From a checkpoint of a small mixture-of-experts model trained on Wikipedia: width 128, 4976 steps.
Below are experts of layer 5 (counted from 0) of a mixture-of-experts language model. Rows are named router (the router's row for the expert), gate (a neuron's input weights, with its number), up (a neuron's input weights, with its number) and show model dimensions 0-127. Each number is 500 + 50 x the weight over its row's rms, rounded and kept within 0 to 999. Numbers have three digits each.
After each expert's rows: a language model's description of what the expert responds to. This comes from a sample of Wikipedia text that the model never trained on.

# expert 14
router:502516487621492418473419481532491418442508455600520489513421524564584462505432450401434489411492416544479511608476485482455486537523432480502486478551511512556486522465468517447457488544477506473422536428509423574413423468555494469536499500433464608481413552523541501606612553512458484452523537462507450464491542423521491384519521481447525469409523513560477581526542462482433506527506
gate0:455520391526488470547488470405444435459449420604516413539466472530567525560381453483495465421495614498399575488474381401549461485416516516499509626523513524512497433518515487493487440529446586515510491454515507515490513483495508488528526491589515491433519372506550489550467459469477485507473542489545472476469473584397499464463561425462504511539481515456565480611502482459483579483457
up0:505539481557451583503570442510447463476401584463478602586446506539476446470524542460439527468535472536524436528501529557508425418550565451469572505545435495480417467462504548536489445436447444553547464489538553518465524543503553417490444442466602461516551519498538496479467455559508554468487539423406475491445481496532527547409547483359460418541550570522500478520454543439565406412547
gate1:510518551421477586527502581509551517427490390609459505522498567422517411500442608494505498524447526474491510523518479468487496501546401409546615554496566488591510535422541495445454461517569501485521547536450520456513523528490389437452505477451489422369464563464537495447472516498514429583544535540496458404526528521497477374521582548548579508479539470538538510437440470511526539487508
up1:461587533433494525510464608480552473457499469561551481527525550450435493476503484594518584500423564530499554442592423533487460423585398460534514530453534484561448519441495469424505467490466498418514565524480520496567521542494315518431488436439482483472441449524511462515464475447468506443448477499500556455445519488473498517546417556629528428440523503572597450489442523474564528461519
gate2:469523520491511533454461413561480498623423476490472586493470515557581413586408510527493538481455548416494420480470435453524436549493506515486510536483562455467504517555453508571495487525568541422500543458502523497442446479437461496483426447478459532494461533447526523504509404520569487513525497627546548540432446548616449539501503420489606479423469507528601541450593477510476563383459
up2:527530500469431501560492532494437448498408430471434549491484407588523476496592565555506479477495496455505459520512440464421567534517436463444500482463537518525443559484502547438499536433503549457370533517406457433515483542559561539474579448531513442597541580433522441417401493467429457468455418495510515421509573467601548425435465501527513469498443615524477601465487469506479493522491
What it handles: Single capital letters. Lone capital letters that start initials, abbreviations or codes, often in tables or name lists, such as G. Cassel, H.H.P., PJ, CIPHE.

# expert 45
router:478458543572527382407471473506492522526438393547639492498393573533596472558531426596498440459485442525548564546493478569434545567439450522575465473488572539505528576504564502592517467517538495450532441434520487502490504536594476551533468529406484606442452478469461494562489501558475561470543447449575486487513504453494498434528512527469569438476462472506504569567491505475522578468537
gate0:533474436464420518422525451493396428460502621572467516640576559473518592412513448544432420543550480428579463573465502461488558588479467586550572443441506543430437527472537536534469471517509402494485487466510511450491487468558492497476549511508538487494507400520560485483465546544573495522433488446548550536535490527485571408452560465465460501565506418430480537445476489530541455501555
up0:488593512434421517531524441582508493579516478544440549465549449411499503487401471495567458411449569482483587616451543616528479526487486569451547563499514504564517554562485539529476506515481513496608519472456496508592503468568552500502437510521492532435394523508499538470406441451563341520588525501523504544480518560542552525509542470423497494536463405467450423491486470494500437527490
gate1:548467476574449466568470518514478466468430446577607533487477471456576588510477505431431445544570509511516491431375501549501474475537487567502450526538484490600555532597523505488510453426485495433469428543452461589574567502486613487530507532438451586470413576484495471443440555530470442579541567499428567536465446520444545523558554486446497534493557468538473494418538463569458530426480
up1:454457431541530576542523544475544472512508455474504523509475535487508600473529442455546496568479583453419475679504451489521471493539499453467503542458507488386536461473469496548428439529508462486638441575485510468587536472487428507484559484519503597506414415497485576473565518470577474493517511560460439556501422485494502455543523557445516415557513436456541531610420507521547530413445
gate2:460496465498420455574523474545450483456523490558534521546479532469542537487394473511517522533531529461487526691453508502496577554459460538529481525520526505431531493574580487467474558464474571471444564515517491496577489529507520571411448494483473475472473438471482470599626478552461499484517519465659533514424450559456451594513548558398517528523507545442473490557491440447461613440549
up2:515500427558545497474549550425495496444476556420440556475501446461608622422511481547583491460496561491440471510486511434539508394527452509471453487488546573526450459557483429491455574487544531502579527468464481527492564509571542607486514486595481433495507402517478579496533471590466530482368522561616565514435463513516476510502529554495466551511460584397534451530497462423484467532466
What it handles: Personal first names. Given names, or their pieces, beginning a person's full name in credits, rosters and lists, such as David Kemper, Wayne Brown, Bob-by Lashley.

# expert 30
router:487461501413493463501522529462473509500393519516502463534473472512577486573551495568505524516474489520561644572520549571481480553445470504551433519568510604517495480486548512537461450472452550459451452456480604586518449452523495497484479564385482523410427498404479506557465446469523456434605501416440443445450594522519459424499423424404593436544472492564497527513509514454443485521469
gate1:519523564539488439462475587568454497593562521467541412551421519518486425558437530559542502507524481533546544464458489568474635464479464540544476512497482434460544583480532569557477501514489537548430514543534575505555465495572566489464426425441469399425530413525442438466513519465512474485507524424538487507394410490521463530540514457543569559520632573457435483416471433479486484488567
up1:509476563502530511537462453533583456438542440579474488449536478472444515553522529400424464452454527469508435437498535427597421439472545470486586509519538545531524398389429480557589510486495529530569443436530504489486516555490567521637410463564580554546540611449554475472475535519519546577477560514574539499492517460450559468586486519488478588553490505510523460394567482476500492498504
gate2:463509553510546469531508506516554480504497620448545541416540613462454481552538465510557544601462410476543539533500476570451541419421527584509537518562488541460526496605581581442575550464498534478502547534488515465451497614549400447419488572553605515542459582498537519460462451457505538526472527497546467425516569549502504489464468515464552513506410496541556521407419559576518489469533
up2:447526483522573537498571481576601549498456495478479413500526459504447443537509523590554433533429491505400492492510478446506455450421427418568451409480387536527573534477576595578549536528527527507576513521621543456454552546507488540474535509592478556532481531520536460431472487538575558568456449566511424548453481528512543505502505561503513459585490478398578518526496582539562475468502
gate3:476431489510422528432469607474433499504544565569531491491515551464482437500649438436444544523381505546567455566392464572500459507576555478432421516498545436582488511523471471484471433518453546461522464449554587399473464501455529526434550505419498574469582506446573534501551531500458417512468432523449483411506508453539443471550545466515490480536520480413478435537439468513501441519501
up3:528486476561504565495418628488451539545516507544528434547531570409503472444572462478503517512427496504558573528496499517511468420573522460496399531533566471570587469480461480523439563467496545487553493434556562391466442553440477491462543495499505589483588554589587587469576532537417502468493500446415448464488509474517487460521543426519419461510573501439464464479429438482458452600545
What it handles: Mid-word verb stems. Stem pieces of verbs and abstract nouns before suffixes like -ed, -ion, -ment, such as dep-art-ure, ass-ert-ion, interest, support, employ.

# expert 8
router:469452523523552517438423435507463465418480446536407483432555560535602457437513476503492439442543443580549549665504511496508476473390449492481486517547522476468430475479596488478473518501483506538491603446509394549408515542521549509448523572452426537517505538614533454512473492468472517544499538457509506442539457408455534445452487599403502404527497430495515558499505449508448554491536
gate0:504479477464554454483444581440558457546554463552422573506499492523521465606536547545453548543526565590482589502544484434415464439539543453587513503491540501505411474453362520542569477469440481502537558421516503512399526524525586435434426533529494498446559560537525419492425481437482536517608464482535467573575552428505454497492511415468523536458485395514465432421526489508503496506490
up0:493495453493535510445475482395534600471517408465564572443484621491558455546525458541498527541596575555533463556526501442516500513471547564469376453486442449514516496451519548469561509493478473508462607497549450486409532492527542506454416473488375505532512526538577419529475493493533542516473534543638488512391604378476546470482447547502561478471498549450522498479458509458485500452560
gate1:452592496547461442481463562479607441450486495472462488431528475469474487528536434527456437508537463437545527521588465570442518498459466556572474568498457460444413450415448542489435455465547495561414534490463518576438486497468622484466499516480521489556447473449543461498483471633554517628563467524505459493519531438468557383533473475532542455453487521430442489431545508479515649489511
up1:404379497450448558456511526593466542527453544619528494543465514562518501559494506456532482527528527435467466455480579506519516449403420531483539501482357512561480606604532466529520556540597473548589533440506485536516550523558464516570476448426516479513445526543411456497468475520440473466448518522499554516538469548538467612465463559509508434478491568473481460524486538613541398518493
gate2:487383527521418509471401513534511606473467550551507501479512583549561524543516531548519529486602432542486601453562448531514462373542487448583464542577552439520498519439600504468533445496548542565478575555496476583454453463531468435506539617514459530514434509589543541509465562531529500477539408424529539467467486546496607512495472500482467434446419568416474488521505483469504498537533
up2:454487501478477494462495516481472517499513474557543594491452519517505482512534476538487525477592508497460612375597474546527477403527542474662494516445485447602486502468534490429548375468542456537489617593472450577444520529490504432508388533476460528536490508554561443555417493495596471418451483476510467532487464462455508504565469538505575509486425540444537442555428515558453483494560
What it handles: Lowercase word-initial fragments. First letter or short fragment of a lowercase word split into pieces, often after the or and, as in p-istols, l-ip, cl-, des-cribes.

# expert 38
router:540412540515550477495526536544509453418424460482516532512464486514585432428516526465473537455471511613512584594449546568568581521482401517473515506571519498545472478422577501566487487482446489440527563433580532447542530549465448514525468423435503572425465518470478509578439505470463471542579409525522404493517450391508529420502546413432578435438474456515413558513495494490534555495536
gate0:575533457552472500477538424497526548465434513477638523570528550444411560514469486487514413521552491545438499464491495530576495483541522509560434408496554527416442440470505487469441517483454476451498534520533533549569465475564481432444514517533527531488566487437464473546551449452498485455463441465495396575463469555520555442536600548481511482523618447458461421404375422583510490564578
up0:490489468535466409511531533470462452525454516441463539494527527538516518513496517397473438527511567547516384472391564478495508552541586515390465591547605540546477547487439454466507561510515444532535439453508487450464515531400433503482500582456539483549469554552464481499504566589518547504417570503495555473576624420452532446440491475364510453515546536505453454471576574460484446454532
gate1:503562561528477459436558437551428494468464412563530537473468516470502604491412482471522471438609515525524508558426492526584584558482455591493562490433435421495493430438469525493470535504480440546497514427435566486539500486503533522503566550489586517531572600547461563574514598520453563476448475456433575535548484453526590570526470536418540453540499510495484540549590513540562527597477
up1:565540614565458386506552523478428446439539450582475516491405489570591582452389493524549480479566502546536494482431467529495579506439436523500499511436487479463523523502417526538525421450532449481530421468533517482559499478435545431548465571445553576480526549552430501417490516516529556475393460373453494465555519423512488553504453469505581480446516467479443475560556509476477459578485
gate2:490511433494512484406464484570533463472537506504438525441539496442478493500494510477502495530533494439584484453475543540515503579562497465555476546567523474546481527487463465434405425586502378638547523431437456466567431438429537559556478543527623560568471503458450569487506453560471479554433483425481464574467415557569460533507542489557538581491518492609480544569462413447454531524493
up2:407476473474536586584449502514554525579580581426479484464439476485520472506529449500502507500536520427477468517531549623436435582483478468446417445546451467551492486411473442530476431496515573455397451446461483429418567570483491365512407467518509458509511460448516522478447453448503451636522486526594467478508503478457512549481484510484455445455580468515419560516592449483483524530477
What it handles: Time and sports-period nouns. Nouns for time spans and competitions after numbers or ordinals, such as years, season, days, tournament, round, in sports and career passages.

# expert 10
router:498488547468486476481479459524448521359484494489634532500441539540558475522466529515459441468528468530544577588488444565492586528459493471593514446540572571498491462484515507526492438511489510534498557497503543560437470535593496522508552589476471543457526567451519467561456504516465394477617419405447485486549553425586597447530508477443535454442460497530428560479500507484378545437585
gate0:458522603463583447652548431618517507494493470472561539573476515540507529465442523657560536482455450445559513495543462537502532387509483539529527525536431560473543477423448532530532477490466541484438568451401545533538491470499517593476501545470475537608490532570502505463533474423502492534487451477480434416538501493531467576496423511447479524455419444479457499535453531502480534548618
up0:447491584425566469586493498545509545430471467507515530501473516575498443398445534599481521492489477454608481535480468501552493409503520552491537501547442551459489482415516475535619406512485464489474622443436559466557429496535584549470535555458473567622496520534497484504517548436454461579550493476499505373598552509548448601497431482482571454514481485441526485544506517449515544518557
gate1:472524459549414526529530451418440487542487461568458438597458529475519518434529465533510488554537518478441630508550495532534477516505483494592453488485461593527359494368518477464491474469473523438515467404529534490415461484518476502610536560490584547481452561468505412510574429447480412459514501586374594524502540533550581518547581518525483499527469531513486534496500578497502504566489
up1:486485438490452494493512509430514550416502460519465578492555481470454483492446556474549470407498543477439443539573538508508564540515428514561521555510526444541512613531469501490505453565592526470513471460479498495516453433454521549483478461479478395518512591522567537503559630576398570524459539576572531380550435322555481502530478491570480565529562520504491503472487418518435488539447
gate2:559503520498522504468520554617487456493478449509567554496438560604525424516498453486565562458450535497415497420500473517454481456520540513503557514547503561559480487515492522528426571508467506573482470472549530555491542617600513547543475523527636433478548571523377487395483574575447482427458539465602463401509521377522507496530399475508492515468517468497542449516544548549507486520434
up2:502528546504509515455481457583551439469548458497512528499434470624426473583407424508566497447388574455503457436574486523535511461498492455500531586624462579575486519492521488526472494622562556528557494482493502588499496559496389522504456517516518535542498610449391483519429524555485472430495493528515499416523506427530492507536476402417531475451452524480600490515487493507449410534483
What it handles: Section breaks and headings. Paragraph breaks and the equals signs of Wikipedia section headings (===League), plus "also" in "See also" and heading words like Early, Biography.

# expert 42
router:499449528432456412498551518574455490451492507496456537464448533602562523458563505516505455456488418569550511606501538528524504549546458516467424467557458573450532541463653560559439538516454536458527529432501519498526553514520508538500450497384535530529505527527445447540471459518481558486603423513433458373435563487473515395477574510395490432517520431521528533581533445550521541484565
gate0:585531487491564492462509490425546501467503533498502566463438516483553498531495508506532612460542581532442526542514442506390594562471538470542463593482533492552560477553487436532460515370557527603449520522461509561466467506475550471519513452426547502559487462483565499490464390421580472496535363458544514533584488523349489465532531476528472464408524478478482544437562531588511452458536
up0:503500474510496546547505487520521507406518413525466445478537551441484548478521399485421486559505453440514395486535521512572548458620541462519478384543536526475401520495634597514496462528510436452528496443512526398438520530494499572499472534539472507477595415542469488495458575553484488576485589551494460455509518476501548447595503543508507433499545502509483515569432482468436648429556
gate1:496380483534474517490524386456580510419470459457444521412524379431498494485515466587535546561484532517413420465403508472518539474450462569526441567449488499502539619500547608542522505450496577460496482551496444462533597497524503461541454479526504529446431601512535494465479598503519457461573495545527458533449472474452530499420436476526535443523418446468543534488428523427466534408477
up1:531528511456480636446452495442415444550545555431524537534480519522439383482537479577479470534445518463536519539615467460511488445503478447518496481537396449580501498465462461417505521497475476578498440512448467457571531588536422473467638572504463473527525517488457584508541471538549519497531497449506462517578565476432530584584421521561472459477556485452460406523490538426530478564409
gate2:562522477400583430587470477526452567453532495524445485471566566547531456468501480537547497519466402556412515524501542483440504526511515606442499504494536540530432393476458527468488650574508459479482452459504535486507476487507571457396468541525505404620410459514529572450445442436491491631436441526540444512463521543466553487506597531541506503540470457476420557481552522471495476470521
up2:546495594511511441567523461534456472442519557471491414458545622544559611491511570460455541457497446518509494526470461578454495513473429476465476477495445560481517477456583559559486519523531472378443549497477578461540583447465375408457496558522384476483476481541510464435496505458394392501481416492505500470496543472452404536559546460459548478522470508519513421453547435556491510466572
What it handles: Category and naming nouns. Nouns naming kinds, names or places after the/a, such as name, species, Genus, town, parish, municipality, often before of or is.

# expert 29
router:508486564575576450499492515492491448431587520509558505516452545556590514556516465482436524382474432536546567596428530545469546542506437505524428469469514481557413563509581470528471485560573437477547523428518524601537567505571481493550573544476499567532568543486465452524545488592439467438616472481458525427513453480541539439480462416482537435482444426487445553489524491616501511557542
gate1:477482563561476430457437638537493519451532483435613461532570470473522576615484475622467432459569518469474560539488480597553540452592463409545458466563467460478487552612525501536485445554547549554573529453467554494543523455511537426508512590495551486435441454480601457464482531493482496516496492503471490491499483516529478465430487513538596476507459445550428526428459516509619504491540
up1:461470417503524511441568436481491530491472513499403503430440511536548430414511513420439509543482443478541501490494557493412523535441505623519513580472467544512502487401534538501491545484502395396425479621534471456460472512496514548414473451447446545550456532509367436524570453528528549398469538472542547494554549524469509528475510481441417568467527527399569461505544537539398466525498
gate2:475459639467514409442496462418508608569560514450499476572548526508537451552449512566512577518496512466461473577503484513491485514491480579499544481497547528543487503509451505468454529488502374529593482441531603527493477543407412403452434506571484490571488521492386532480439451495527547491582508440530497481483444563444469520519530527469510555344435486512474503563568419529424450513490
up2:519491568492528434420510489426444528446462516516512474450455470588533459534550529393432483511496582426514487586486478482488566545527492520457542549545556497600485507555507369455530505508458507498571456531505522464448489540384439467472490507484548508536536498423379549537539565516585507465495505567455520564456391490522535490504454550495561467379431519500460390517504436416422427525572
gate3:539515518499409432482618530434618505467486463555549442513492511486477549546511528537496487526458538604513496546495590503557532488418477496523495549460474474526478497545409549540491436506407581520555550439490449543500417499502533498582526479368505507490547483482455618539550514489472398580498443569498537493453386524501487413467444566368533501496483481436491401498430504489510491577482
up3:541452512490521521427428507597457549483423514505495499447422523551454475431446483458499500486532481436557512492551538485548517446544499510503466512470543510483546521454476480452540559501546434505560569491502619340528500444484433466477435496608465471470515469586508590546517508399473485499459599529507473404493574569543559502507535424576491496450526497572385530507624480436489434420550
What it handles: Table and list line breaks. Line breaks ending table rows after a closing pipe or ending bulleted list items, plus blank-cell double spaces inside tables.

# expert 5
router:527498555543548421518511453501461495457557401547585522430530573472520450574541486504410511381478450531538554531475510556457535564379486546457433513526611450532485577518594593494486459482470432470428499485485496618402539478530529483439436495478435574488566560485457484484554484498469466513576507454490530500513590424491449401483493403486533428529467488553446543517537514518451483446552
gate1:501539443488530399514536515581518282398510558435508505444500519529519507500553586521517470522497436535497548515516478496494563450473459488548410527425535361482520549508452562550559487496563366446409477485539434515482544405531472649467460492509525509542487526492497540516523530567548502485546495564546502484493474465488525458540464530551597510493505404452506511469501474487552474498432
up1:478442452440549587517484565444521416499540542439550496471498479515506585463368499460525493474448432409422515496448408470473600480501507518585559525499507508433495553483562489378543522518479574428517487530480554580574510432535489464509472558563535435483587505465470508460544535534463482473520455447344516519544559494460460479445493499527504471470562385570495603527470447465478538419491
gate2:579564449496530530442497487435466417488461483513477493429498508570481509508463467504419510490474461540468551484495520514353571580496481484570444540392474524599472530511472506507489542424523428437535401481437500513548552462534486540479573535454491539454551493369569353535481478446547497463601546434533533471560513483549471441459535467525481383422460523546520575568517501537551555446499
up2:394452515510442422594516533531586563460460517462513425550513509505519487424546552530553456436529542464509486583581495536618458473485514509438528501575537512370490496528491475520537493541537553563430583536559549530426473517521547515488451490535462481537504501614431612564462547592520438544446524600448496479511562572506505607456460505456577560516532438455497478428505535495520426520487
gate3:512549500466575524482533529347453490498459542474459556586562560585537459505568514478453447426426496526599495450559474542401481465564503436520465525529466464503511519503458460434516515553498548452500510519472462541534457510396463440531531562451457532529509493450498447417562535436633506374569511616520511480541456602489475477464441483542453498488553439535459510547459413600517496489464
up3:496486462512443486416548493464479511412487407574462498517474543419565487492493530576490539447522507488487498414467482551379611437434541411542438564458471593602487444532548517490583478506476543517448491557480417476456569397500477501508521548479504558468490655475464495520477489428455414486500478534519527396542458578453518471497577516508505585494533535544592525443466420509515522448473
What it handles: Determiners before nouns. Articles and possessive determiners opening a noun phrase after a verb or preposition, such as made a full recovery, until his death, its founding.

# expert 6
router:599480546504505450419477486426469485490491432496619530426413512545582499516448489478453426514504437577538582511468502496482530459430518505507458443558558467568545576495559488458537478560556531409501564429500508618505560555558551575486444499446501512485480620535476429607449463554462505538539399515517507446572442502461496424543520435425542467535437460493444474470451509556453564476531
gate0:544449507490484406586457533483479471541549520432523543503431502541554554449563537626448496485471575393505566535462435511467519464584458523508482470516465557445506524491461556496549521657564460426589498484542457558496499495354542572470562494495441495534473492483569455514394536531432447500435584494531524444483463440551456557617527520526525478558466534469458533504491436570459497479465
up0:482608587403417591446473511455457591499530553508467505500453431477501501567495572443637522530490414516597489460534591478437435422490522427495495609485485481531493563529457476490469496546487511547513460467532440540515439454492476508482470454518553512501586525506533471538652492563521543495561488434446485512526516532449588424432507454473507529547496497587588524518527534474517410569556
gate1:517432547514494458513511534462473417477487554510510612535459437455540494541543507520509506593507468549490519591510591520525440544497583459489465570564482476607490479520495418485597470524536597461513510572547429417520529468574433460582491463437571474530497496583517427617433451509602553462560540479462494416514504521503412517514442454541501489529435454476563441508397483467525515406440
up1:432338538555559578516604488479458490508582461495521536563522434504502484496556552459429546620441446430492510514483456521537465541475503437515508510559460470586495500565538509506593573442538555473465417534477459553534417551460480394542471594382477509535489568512554447585516560479546496450591532469533593437531524529502505513535438445452500480522508488509555493568500468486503495413466
gate2:462491521492552532466487476467499457467508526491578407554535516463591553486555462497487496419452491466542624478475471494434588540492560520500488519448545442560508477521485390477420510416497464494431402471537344494485549503487459526509492443469344478463406463544485483559526567537424579531450471524512466559542513488450548409542539549468465461438507481540487517469538531566514571573617
up2:410490496429530501395520512510436526413541542540398487537595459478515465604546517567532489417520487514581478456448494559467593510533536614491501510508587447603451581485456429474502573502468458485452385528443555509477538447495505478449537562496421518585487480499525565515466413488510564468449446525436453421571573567472502434517463434487512487416477533512525534474444488555504451522560
What it handles: Definite article "the". The article "the" after prepositions like in, of, to, at, plus a few adjectives like early, late, entire (in the Netherlands).

# expert 32
router:472489528578583446521441496562399473517490505589505517579446559423478487505535519453546543494467475554510555541522469494510536495510500525577461476564492591478475482383665492460544488557429544482444556441503406511516444489575441533523488512485473529484520513522478473594488481456517572521596451467552379404501561419496493541470441432463557397482473435518494574534463490557400498488500
gate0:558475555498563420544487473485508509495471521547457472531468461450534481559592499537544527487441534463503496491558555514479458474576559577437520519596584554555524526524480573427573517540463558599493489478488435621553449447460490496549569542464432503494561494343422469540551506515549606476608431625415538514488491550552486494485468503566533522447509470443461538534492518494448428552447
up0:465522568430443517531528536460474498521564580605589560549494655454486464512569502464434503433487504479580484547510460490429579558478457482523492461421535520522516475504520485605513511427524428570468461494549446563535574558422562545448452451528468488505566503525513443495407445414493455488480446497489488452555441412508500546504468447491526552512499494426486485405500523596575563406584
gate1:470554538546478470515560583600469416575561552486571461411586516452548535461453424518502514553491454496426491510455521453507446477523536449476365409488460492504537449511517432510474414515447525407546477519510535564524527550578576558532450453467621527423518549433522499436489524553483524521484494469433514505535489433507565529603478411497506467506486531549606467423425515476421552556463
up1:500397460523567501512471464487617467404478454466472514453503459449395454482448507433415508457414540470514548510500566514501462523469522489519489462508460544536444489559556614404539525429485497446484509495537508481403567391435466394531442429599464418531576493455472568467523521451453554532539614529468472517505430487489512554456506522484413519514531411595546517539557506468506463493429
gate2:521485516543423485625418576491511457514517505443562578517542504494523512556441380535518494447557563460503500505505580448578485433506477545539426482455521520430517483482564516474452461467479476474549515528500468561526497525492502454549420477485464552551416580437368536494505497506447481498643364497542511487498564462527456557569366427514444476522468448477430472460570480477599476496484
up2:481520488595449531536383528447565508463573491460506470564366481538483432463560479490540500459590508500477490408540513466547448401442596498598452430450539504499527437487505404463473472538534504546466506455480556591463446454523521512509479455481455515525484573530444486535503476494569484470374530517474541543479535535467460470629463482543478375641444458538523508488556468474498451543524
What it handles: Plural noun endings. Plural endings and plural nouns, usually the s piece completing a word, as in medals, officers, students, bearings, leaders.

# expert 24
router:505380514502507380427412485429495473550527472552520485457438563529585487542470510535464481474503461559498562489488478608475504499445511530527490356541550525488473488434551526580523497582487418504528553449522487467420499534562459533469465499391480594528447468488459460558523529484493567473546494441488579479508542428549450451552549461451516428479543488469516659474599520494512595474566
gate1:456485548479441473478470466434528447468426471584423473441469425587491534450447518446494458527477460465507460545459518497453556402475458596550472456494430562518423528555495476522500499522568484422431526509559553517429494400496489439403523533547530393490546489486522436397460515547515590589509493525430418479470438407488581407514526454521539457420499443520477492483559403488493556581518
up1:452506442459488464414560429441381475537478504522476526397487452624490515452439446406433479575462534477528511549525440463423574493537611453483504493556409449490523573428476568560495505495529508476534593437475551418504409515537444475478519472474527427557526513523458599459507420497529482481565407508442459465525515489506480461574509535398556443446473430467542457488435492540487545451498
gate2:533518528498474571456436585525504468413531543462541488474586445355522431503572532512540448520523540533437514496526483518471544544584564514504486389501605478490509476528505441469443515538524551434451425483482558514498491532400480507433379438425438514478466560452534522447569494477448533478400512455552521583442430419468585473550509555452497522526573471540454423471554490546540506607509
up2:474543508434468469492443467392474610511500376560504486461539407530505506494497497490525445515472488446468405524472564391490530487490437490563484492453413524463554533447404475524477485555581499616505529455527528516444441524512472429470511481478613513502530483553498471444471418441560497555541479499583523498548504515461446433507560490381531361517359455527444443455489509508483478454529
gate3:552531571469432467448566457435473430490502509539480483537472551531533456490498561521532523488487520516484487519400516550454453459491451598407440442405468500472434462559532530518516503580520484382494472561512463586501431400426509527449466531527475425389452517535481575522580456435506434430449567494426565577466477488503491472495574368500525400548518417515475497505407501562566493490507
up3:499472513496457573532437524439485515574492482547487450547482468498484569481524462408362551394471430495469534610579447534489495508572568549483473538512513471537500454531523489502444547498440500556510554430530529488490434535505529491566542444467468513599518550559512548521514483505572534602544491446552492416494484400555485503493493509446617485452582594438546459526513507457418426661501
What it handles: Title and list punctuation. Periods, colons, dashes and pipes in titles, initials, lists and tables, plus title-introducing words like called, titled, entitled, aka.

# expert 25
router:602435562493476479415541544537442476459473474442542474468400505538574453418521558490503466425556535521526526690514442506494479492532426466538523475502510514446452492499561564541476424435606515521445515395530497517476529558462507519461510471473478592445477549414427537553535494562583541548540497515553491481426530515477523413486475431468529519500486504494479627452608550490456575504540
gate1:425524609525554478495534574504380505468492463515498537501522417436508533482494496533513461593416557513508464575482450474435500491602463497511436370557556485611477555544489517485551420418506459604506446433509556525523484564415526539436490471389507513503519537562413565516421426577478517563555553496490515538544520502480490497490470435428444491526425523500494539558536420559448460548506
up1:513661360400486520489485471523478477498481452504431545490487511567509487496470485436459594553515428388390413457531549578515492543465611534399508546515546446531500525454471484509373536538483496481479550602511513439460502521492545418510416496460481429595445431426474462448536498492515479483516483522505586530405518446550478558580530489486480501530529515536449512462525473485505463472525
gate2:527505506474403489393547630573420522449426521517515535559480515377546480462507464523489547570503477499430450602528497576587530499505491479498507495566513557601502490457467545505488547550445465523479489464462484370392523591559540548532550470493499443494460571510435505487570413464552526507454447478490507520496507431520599455573463582417485554534514503419565456501580473488477552529489
up2:453545475584494577477506475539565553563502505459564506449496490437521573528566390415448485532493514449508446512505555502558423597446461520479522480465529544477533550321461579584455474506522528450515376475512473501520505531527487438539478488557516481460504439458521545519490483496443545523560374640516573461525587463467487490612560492525464578552542543439505467494429487458500534515484
gate3:430464495479392510508435532486555523557496499545638487479530417489497529491561481430515499478395453446580541400567518531480578503537440434563400540380476505491519487457476458445526508465502500394482528556494437454560478522481472599557471457516461474468425515549487471507461473512456566479582506526510503527433538498597563420497584525591585469486539477539483586431447557513498447545544
up3:533571534625452447473387520494560569510498590572507430507464508512493582490467396542444446409565497434505457556461466505478485522465515470543447411548482493554521483494531421488565537484538485481436630527486504552496542492495543523475536470538538556481500531569539498454559556648503485472527495463523444474605547566560504424460498507555642541527526464492486577496476472510482519605547
What it handles: Ranges, scores and separators. En dashes in year ranges and game scores, such as 13–27 and 2014–2015, plus heading equals signs, time colons and thousands commas.

# expert 34
router:542477397482491428444481526519475564567553483444592452537411580536532544597612483615497470477484460462517481623525511577498571434532568533508462416506514552551498426453600512534508458557515543454473459449478506528498502565472550575497489545452504509479540553478478438583461526525518476538519400528536470497516494477493418531519493485423558427548528473529512561464565532587492624479590
gate1:530485463523487499423478567572426415467522492542568504474517478503459490584479525532477497614478603507523511456544574530369446471424546558521500487508493484469449443586600490509539535490551546485488535600498586578386477568482504521473458474531512463426553446481565437355510526462442512556543529535477450476486476487475506409538541538477504478610479486423543578468424551501440453460539
up1:467444569506442533367548496557495517506464515553496496494469492483479492530485462553443582458462463462505506531616461550508590432487470511578558513375610472496455596473547503578430411487596530489460432506462570590479533519556525540421496502492554492483570486410522452484522495520477457492452509553420474522569452503593506563432547455427550506472433545506503481414459403483582470487482
gate2:454461554472456423491564514497488557528503430487517478491426579514464591528510434412511504485519468550500462498505618578448487399482489494533500465490524515462568568446565472543562531535507557500429361558539461543499587488500478464602544496500434563545567522485561544478544458501575554500436498491586540420562507502510517464352478405436491533500488400503525533519487497491461548378546
up2:506448484597535514506429473488500564472573614517414566523481447499527494507528552426548512516513443590548541543454426519598496469504498536441509513473420552522428421458458515487518467464556413434592601443514469525486384423551492448391428515447472461489471479602484554412406448446444467527476473462470556507463589476492531477491546447560493548558495519494501461483405554527491523458541
gate3:574542466540586459501457538587421542551485558498483528569443558529546503494481560565479373513534481442430588493470482495495465509454469512537390545441420566478503484547424561488522495496460550484564454453465585492576559538506455542516507457434520492521510517524502477582462441605515582542534486389541550519471507516567506496466544547503416469569509636533518447560528465424506593440567
up3:473500472507575486451513445523499454419534444502508543557458497486565587540545452552490410511467444386480504510527530511502487561503489421542494500472490524459498420600461550598505527479547428507456423516559438495469551583436521462448539502469597571459459445559469526631525503396516560498529470455417348502479459523489428496577583516487465424571457507539492502548467502479449489414433
What it handles: Name-internal consonant clusters. Inner fragments of rare names and words, often consonant clusters, such as Pin-kn-ey, Aard-sm-a, Vin-eg-ar, Le-ban-on, socio-ec-onomic.